Below are experts of layer 3 (counted from 0) of a mixture-of-experts language model. Rows are named router (the router's row for the expert), up (a neuron's input weights, with its number) and show model dimensions 0-95. Each number is 500 + 40 x the weight over its row's rms, rounded and kept within 0 to 999. Numbers have three digits each.
After each expert's rows: a language model's description of what the expert responds to. This comes from a sample of Wikipedia text that the model never trained on.

# expert 30
router:478499464471546557481495460483503577472500490463507507477429516472476562509435506470541497485530467538488498520466460557544478548519513509513511585506561500512546416486529503498520588510461513522527502459495501560546417460567525506539514443517499465453506605539543485582589432465473482553
up3:451450500509519516416511440446435541456503473525499460544483463457435492474516464545534475482482452439465528469461485449495401543511515509528547445515488543504545506466513480490496430501529458385506473503519415536430514436506481546499493521522537562444520490492509490488428573426504521526
up4:464558567528513544486560462479450467483521450579475533539496500497494491516464465508504530467437520446488496503521506617558530541498564531578512572491464500509465483411496535480487504508485527532505538466535566554469534512587497482505494532470461490459470561463482472580529508452578421500
up5:538489553448525542491560480491513566452479420561501555535487505450493546490440502459409515574433577541477506547475473527515492442508428523542460498512457520460524434485449476577491517425527497517484576479463518461506464444534512504426484470467471554517513512541474447518514459454540518491
up6:474464501453526558471545513559481488475511474544488581518485457472549448533534454530425460547482526399528493485483480589503480397505512542515465473509509475405491474447537544578459513462545530489531521464519462508471517540507556457498519499483495533424513479551503481572501454526581527464
up7:443446557459472493452480497586557594446529454460474463475457494519557611489477560547490487415510489555537463473520484508484485520419548541461479549442552517531506582478480456458500498499522529522495469444476503535563521518551507471495499500486511426496495568553527539506519486519535470463
up8:505504478451474538490499522517517461575495488496491562437426439517485473494508456582412478570482478482536520450464550482471444497446504503446466530512527505437427441423505546546492496436563493531405510515430462463494492545481561505474489478468445534474551476568502438516520476515506547492
up9:481486516601507493502467502434495486484483532514496483524456483477470502521458493457475498495533446527456505443560528527467467493486460528458510466498512516437545500450449555462479473489490513508497495472556524597475528444470483570442493559455502546489557556520524452633463529504536363500
up10:466463450536439517459492491523507582427516408554454495499491435511515489498492475517500473513515537476460501440573472506502521487495408460449489496464535528572501468431584493485453487549457420488508518447528474403541465488498531495532480488499478442525509476530526536527497473500525373520
up11:511545453497475527571450492543520508442534521550485522505446462513458529472550508552536512400511551494495485378565522552547517472461488505476518554494484469441540542436461540506584494481458513500568452472540455594451451475480510518497543519511474431488470493508482519562465485440531525490
up12:478397529474536481491515458533531527536473499533459495520489432443510556534511499558458483558458413521503477543559484505515478431499516518453485456505464481538487456492559487452548519531514517536570528577448529492476487402468567488515531498514496513390472512486492457559564487506427484561
It responds to: Middle or final letter clusters inside proper names and rare words, like Hay-mit-ch, Ö-st-ersund, MS-N-BC, keyboar-dist.

# expert 21
router:484501525450484539464557497464526510527513516558504572517470530471390451553452492570540445556499457535487490559501511541492502544486468513500461532485506512492516448531514522437516524497416450462522484429454482499571473469580485470478475475495477485462478604471570532608510482463477521450
up3:497487478513454513582525506475499518471578468508503556486516491562512503512510502538510498435433405480516519520453504519500417441572479534583530494592481447498484454483579528501553465471476450534447458505491486527542493492433494433489461510444463536497482527559491455496495574588477511554
up4:499446527523520500511502491501495474500460523528569504483442430549475502570508513509490501448522568489539498470515422478504597509470491593487498566476534458505535493535526453523482544462440483485496486549542474459414488576514469574465497516454522470409481540558471510576463586442516480526
up5:539581451472549517461470497508526489591454540488576564529451496543494466464513486494518501509479512520501465509506505506503383552469498471442501554543505485524372464502554524510546543502582528545474589518509508467477513536498503533525442499511461484526562551501512505528561504569442524455
up6:474534515500458424483511466556542514530494497510491507468476589457468517467504480448452529426456490515498531476516489506598510565501536547481448542512532533602472483492512470394464463540486433484577469464468462533510464499516471574555531468564477495459500510524491512500489488571583441533
up7:507470500424491577519461446532437500449437510539542559497473487537514524508494476529527462540579518551496409462498480503466465517474604535479573531491545443483542469456515478549516516528550533516490492402552463470557497452530514517461426522531490477485531562564484550526499515516519529438
up8:533486513518445504554530431475446494478507524504477549486515519491480538501446454490426448474487561457469496547549463517457504534491463396524453449521507659495448525510465560532546477470599485504471454453502504491419491502494539507509521513490494501426498474564515470472466430528524492508
up9:516500517627464524540480503456506468511540520461509545440504486539475507496459509513522451530487464556540499419517480473491534557512500534474499450481541480491550466399554528455475512480466438389506504466478503498442516535571577474464401534466450439531508501517547538532483455516522480462
up10:455466523496475479530480482556548514516526476545462506486497545485495494484408579440458506528518396456543572559550456513554464488566454565506543477515539477503430519472490443564563484486419512552558511494473430510559453557516550463486483488543480462468507515486550524492509477434499535505
up11:581454522502499493521590545500570511445489483509599562523497457465446487475525421573547449491454528484481480542534490515482517556552515497396472539472483564509583488510463406518528536468493519482552538444521470483487514466541460598479491497494528478482522521506454500486448503460514505495
up12:584462531448478540422540484523478503528436484536591512519418407535520505478528504474487517573561473490526552509562500558516525460513456597512528553559522524464539558501446516509522430502488521496446523528502466512472492465489491486499517502440443573434511483505460557507462481449459497537
It responds to: Line breaks ending list items and the dash or table bar opening the next line in lists, tables and websites, such as "- ", "| ", www.

# expert 38
router:482442468479472443422517479494505500600557430533481554549449508468408495520478522492474480449494538545529528463468482563526476553451494530504458545469520501499461476545406505450487500490442488485513463476463514523491451463535491477486487464467425565456426526509574480582495427474513461515
up14:523513516496505542454547467479512499454472476534545457511495469439493464527455506533503554538458566552500523535539464472475456512530546438507515549583483467550476468508451512569536523562540578520451575534526522568552475427501550513473482428570505523547587533544540488480521485560457449519
up15:464471537480583502431465415472539483506537444522569526508501506571538460504439578528445509479477485522492509468502456476503502447535520536522458489533554556496452494488520483456614543484469508540536494509440436569493515527501484470419501526477440511522576441460471492512538464536538442547
up16:506451483578548525574517519500560474538504491481540432502475503431502492441507498478530428552539471511505418538439479494546556489502489542531486544492562458451545542502505453403476503553463481470516515536542593485508524560572433563480510535500486490530482526498485517559508569439540504459
up17:537442456520509541485494494479517467555445519496484553492527459466560524529437547501485579565495480524492505540538462502495525489548380518478532486470514426484502511515489618458431414534442486536522439488487485450484462514469470512450495489516446524524479500524460504496495509406394497522
up18:520483504506419442446577535498422484521536534528499433540513429468516490521485533487471504447505489511508497559492521480459591517544527613469485567461555506508512609495601500482502530481469477496512518539520469486475522515523550481473488511514435487566476522509438539469526549445436545517
up19:463444447525491501507490518504529505533500482488447492509525492486547487486520371462470427529437424557412501446456529515506482470479493462624474576466479526416507479448510445521469567518479554473493438498463439515565453447571510476487497469547501493467479496503470503501507518542498529513
up20:533520436506553499589475550535545485574512547535482426505499485496507479492505499476553538481453520510530531593554469513515483446491610433448548458521540441473485523513516540507536516587507500543521579470487491503525475510554490523537536471574506431508524544493516584506518430544495493460
up21:544499579511555481575541495494545504506433535520461539469478517489478526505462555527560481535559478519541540488455526486483568478470541438488483471473515525508533503493510471518557594474426489468579529430509472515565531518538486520440553504494452509437527533468490540558504433433482481607
up22:549457369548540537477518564478530483437479541450543515492519583483472503530531525562553507421536487488547458557449462505426485548497561523448462531462445534529485471504466528496490583495534461503496508466513517464480523455503508568432463476464518470472480426522548524496482487553521455478
up23:492538462492487523506526518536524475455479534551469457505483425487493478464489509489505544469530544504455479469425512568519481396511544532653573533520497472456520469494578503478481476513505475538586402459485521469542462506492506473482475492518422560516460519530543439525475536549500475525
It responds to: Line breaks, mostly after == section headings ==, table rows, list items, or sentence ends, before lists, tables or paragraphs.

# expert 36
router:528487484500533466457505560444473536507516463508501516496428540504501484518443434495516454470539476443574580488513482533488427534487461490543539504488526542417536538485468547441520418495482461499564446461503552461484402434555544517494436498478433500488433566500505449530511535464494442500
up3:539491464450528572488503444555518489457506473590456481480445512485544492485486495426508514417497508471540516459490487427542510466441503491486520515509526413530481497400509539456475490465536447560508469447424545572498382492524481447467511477542461443498441524503475488517530459547491473518
up4:503543407469495480465515541499490477516550421503432500493520384484456460495438553508475516473476522505493527512533536552525469454487454465469479482504436503465432554530476539488533440488507512501412499432486509471514517501447487612476476512568473586492505544499511415496468490520461436462
up5:514517535565475557457533510513520498557527497517544485499517558422493503513491506436435515517565517461524572440393497469544474467499497563529460547521555463512536463496498488454501584586433469539517445513596509563496515523595498517496499463512470496440448524516498484505473518470536483555
up6:506470498467419529529499466535520499593508547506500508552505583488537515481514469546495518427526487492449539544495469586480503507575511568542500558543513452457451531465455464483461509521488512498533511545513496492523423492589450457568475441496502501489531593513509466506512371482494479470
up7:520490498459486554414516530573526584492505484481552552512471478518536530567415483525491484507480496503482495475561460534480495544417561510553481573535547434532460515483403507564473426471583514504561481530462511529499496543564496431513512474479507471501483524472504444479523423544492494529
up8:602430534548463507488531531473529549480498486504620530555486488509483451475501439554405476493481541435504502506523516581483520511473511489546530517460480472507476499487490529559531464441503568512523532471590535526480516511521487477545542487439444582453575474518480505487484562469508464556
up9:444493509577577427476469495557520548506512531531475475518476551531543488506554529581494491546542426573504557507547498476503497473479504540463481530489480492569539424499502393519510502525520455509491478440473478518545423452496499516572483470485483530467482536542511573529471482491514397431
up10:432485531494458481404533475551488550478522430454553525543503551534532520506464491439490487414493491512550507555387496519469475450496593543487554506517516460561469548473512466499518419553514517521411496514490552564479457478527502503547483468509467552488493456516494492511503523550463535425
up11:514547516549517476459545480435461507556499499483437517469517561492505550563530554428555495512507441493499518524469500514514443490556461504477435439502559519499451475539513427440513477492477548460459532477552436580438422463517474568590462496505426457540508483468506556537519471466490470483
up12:523427431566525479467506509516530499502530475476549478580460462451511474505506494497475389535547493480508529472551467473489538522508455480385568490489438509575472497490481559532503490542505514508519508441473536469479517502595536511528528509539525578570501554457479462507479494408497429531
It responds to: Line breaks after headings, and field-label nouns before colons in infoboxes and lists, like Born, Province, Past members, medalist.

# expert 42
router:587540527483571507448511452503515589510545481482531556531427510531461486586408496498532486531498534465501522558475482517534510534548471507512470490513505483455474471588495521511526493479489502454457465564477504575452381496575510576506478456467487515433504509462538542565547498497499494487
up2:435533480487502527527535496532481467436553464517486529575446578521503472508468423477496471525482494467585538425470498470497464485533509453567447512537477472548575450477481515548466399464551498525482475423512558547456499463523500548488560519459474548457515542542484513533489451493458467575
up3:578504546496476532502473517527470464500567465509561510472464615489489511463449530451406512562369525504461514543568530499488505494515549518418510556483484459495493478501456481528484530509420543513531478527456515518498419501473503510526540484507509461513424486477515496542524418516573472477
up4:538526495522538511465498354577480472497492502503458543516479542461501475564459469550436519487432576498541487567416464471508448516503541493542519516509504484551488471499501459491524533463485555513490541473490501470533400486472479538479535507425452560500514443444439534482502481487462411495
up5:465522409525528554534517481485450502556556497489587568486399483467436513522502492496485471496541534432476549498478494534495550522498423505420510507534520527459388452475528495498471483507516514513409513482441496491508493536476520547557499474470477502374487496469514553508550490522546501471
up6:530529468468475512475510526477537440501537483580530439521412504495430418456494588490555530496529531496502497539496518572493522559484483550435483486487475443434509515514487545549556543477566474418454562478506426550516543460497503579495472457493452533568484520521498534502534543480469451479
up7:504400493513497561441417459497504536471504527480592483564492489461506484496506530516520497445510532481481430509551467518541502457502474529541508530475565445602516540533515499512539467424481482488482485539463412481523458524551492578544481461499515584488520538570551472484444438494538455512
up8:550501519484463508463494508495497533587509561508573473511411559503478548478471594473457522538452504448471524505465546562499473527496536541533398518505514513467445528523422475563495557554554533437496495525523473526484501504488476449525407438492435581521451488465448490475480494493513479525
up9:508481489507525506480521470530454514596572495481509492511523591480510552518486570530521504446517472531487493539451459481457443572522560566456533505500480505568446541523485452505524476449484450494482509535405491427519399475534548495503429486583490544456467459531542525516456502523491567523
up10:479525488489511465428533457488465495488492481452552523503503481504438505553533512482477460450429423538477515527576512525491556550556539602507483493506466463469530464528407515560502514532479483370436568488557514497460495519487504485572509459478502480503498471536539500499433555467535442555
up11:382432502497466465471501556518495533553524513532508523393516581465461502548473514465524496501536472454564522531398562507522492486549417506504498490516479529551508492513476515569507442498505507455489492460483440538475455474511501486516491428442461548434489460460570593497491478522495504517
It responds to: Second piece of short split words after an initial consonant, like S-ide, l-ake, L-ater, ro-ot, m-all.

# expert 47
router:539487509429549504432505402502446599540552458492534517486467522445479543529497516482543507473526470493504528546489494557540518548508507537522524554550472538495520529506540510456575543492440468449488554492517514476529395451648493470516478441545515515495516476476549518550520536503498500493
up4:598458501465422514432485516529499544442532512503565560523475563508563536523508519482511469492536439469511461543481477421502502453471492542577570518485403446477491528478491486478483468530466515534479501450540421486467519523543465518550423449524537489497489502507461571511519429449549545523
up5:466532516492364452493493558495462509527527496500519525493518520429512456560499500488539510468530493518507505540433486478486501498509502605447548547511476445562453582484517510486482506575463494443491573519502435435446453502477505549442498494512493493543618521459509552511517425521475504508
up6:518458490491517460453509494515497522501567422520527630465417514500454499556476440548486459539497507505495509493526476546481488541492440552489491555464506513494462478486484517480497432502524508473529495504537515503579362500528550475441472444474434460558488523491517549589546490459440477499
up7:518580490478436484510478542554491443464513453501525526504491559512469467466512508469553494531522427502557585510543522533500511572484460460429545511541515489362455515543559512576437446522543525522461446456522494526452446523486504478494436477442443479434531520492480515490523545492530500493
up8:488498494509477530569424447525539515529498446517530517524476471448520429552517434419465491390506496555542510499548436504521568522471492491416511461533427525533449540498470497556491463505496532558536562579537553479492461513541478470544428526497534468471473545485479521521536505502578513534
up9:493620471511497586507418561538443565499518529508524511445483533531482441456521579514454525450538481470542518447499466532524529579508477479465457495574526521496528422406457522494515514531450465422481492462517510519496506491486470435555521513496468458477474477524547517562521564514496528495
up10:531566575513520544457470546519477471491510566511492490518470466475554510546514524466516528512447540536491535484498506483510524492500453504526513581494494492540476519516507512383498464552529462462500525541500526448447438491517506450465493517468525539444574547446429550567657477488480472447
up11:516524558510484528510545447460481438507570452482485488587448583462505497456449536502383513502465544476492581513492490457412417525507567471512506491511439504502506495471534496478494527510520511473452546510527533551464463520517511500504540485570428532587536444462486527461473580482488497499
up12:517496494427443489474528464546515496462515545500589499514452495508455607566476544554471479501509446496511475473472517478575412560472479493464485551444519508480478531523412581452527547433470508449518446524519495484467510557558512500457489527513428478567450515483519447503522509434513540486
up13:530501571512533529439515454477510514435573478499544509508466552504555494514498484479554568453506524463465509525444498505470497535443526511524469510465485539479541460496487512429428408427517529527505430502455476489477487541448511521512354502423544519482545479492502448573501567514470498545
It responds to: Word-final or inner pieces of place names, club names and species names, such as Puntland, Egersund, Montenegro, Sundbyberg, africoronata.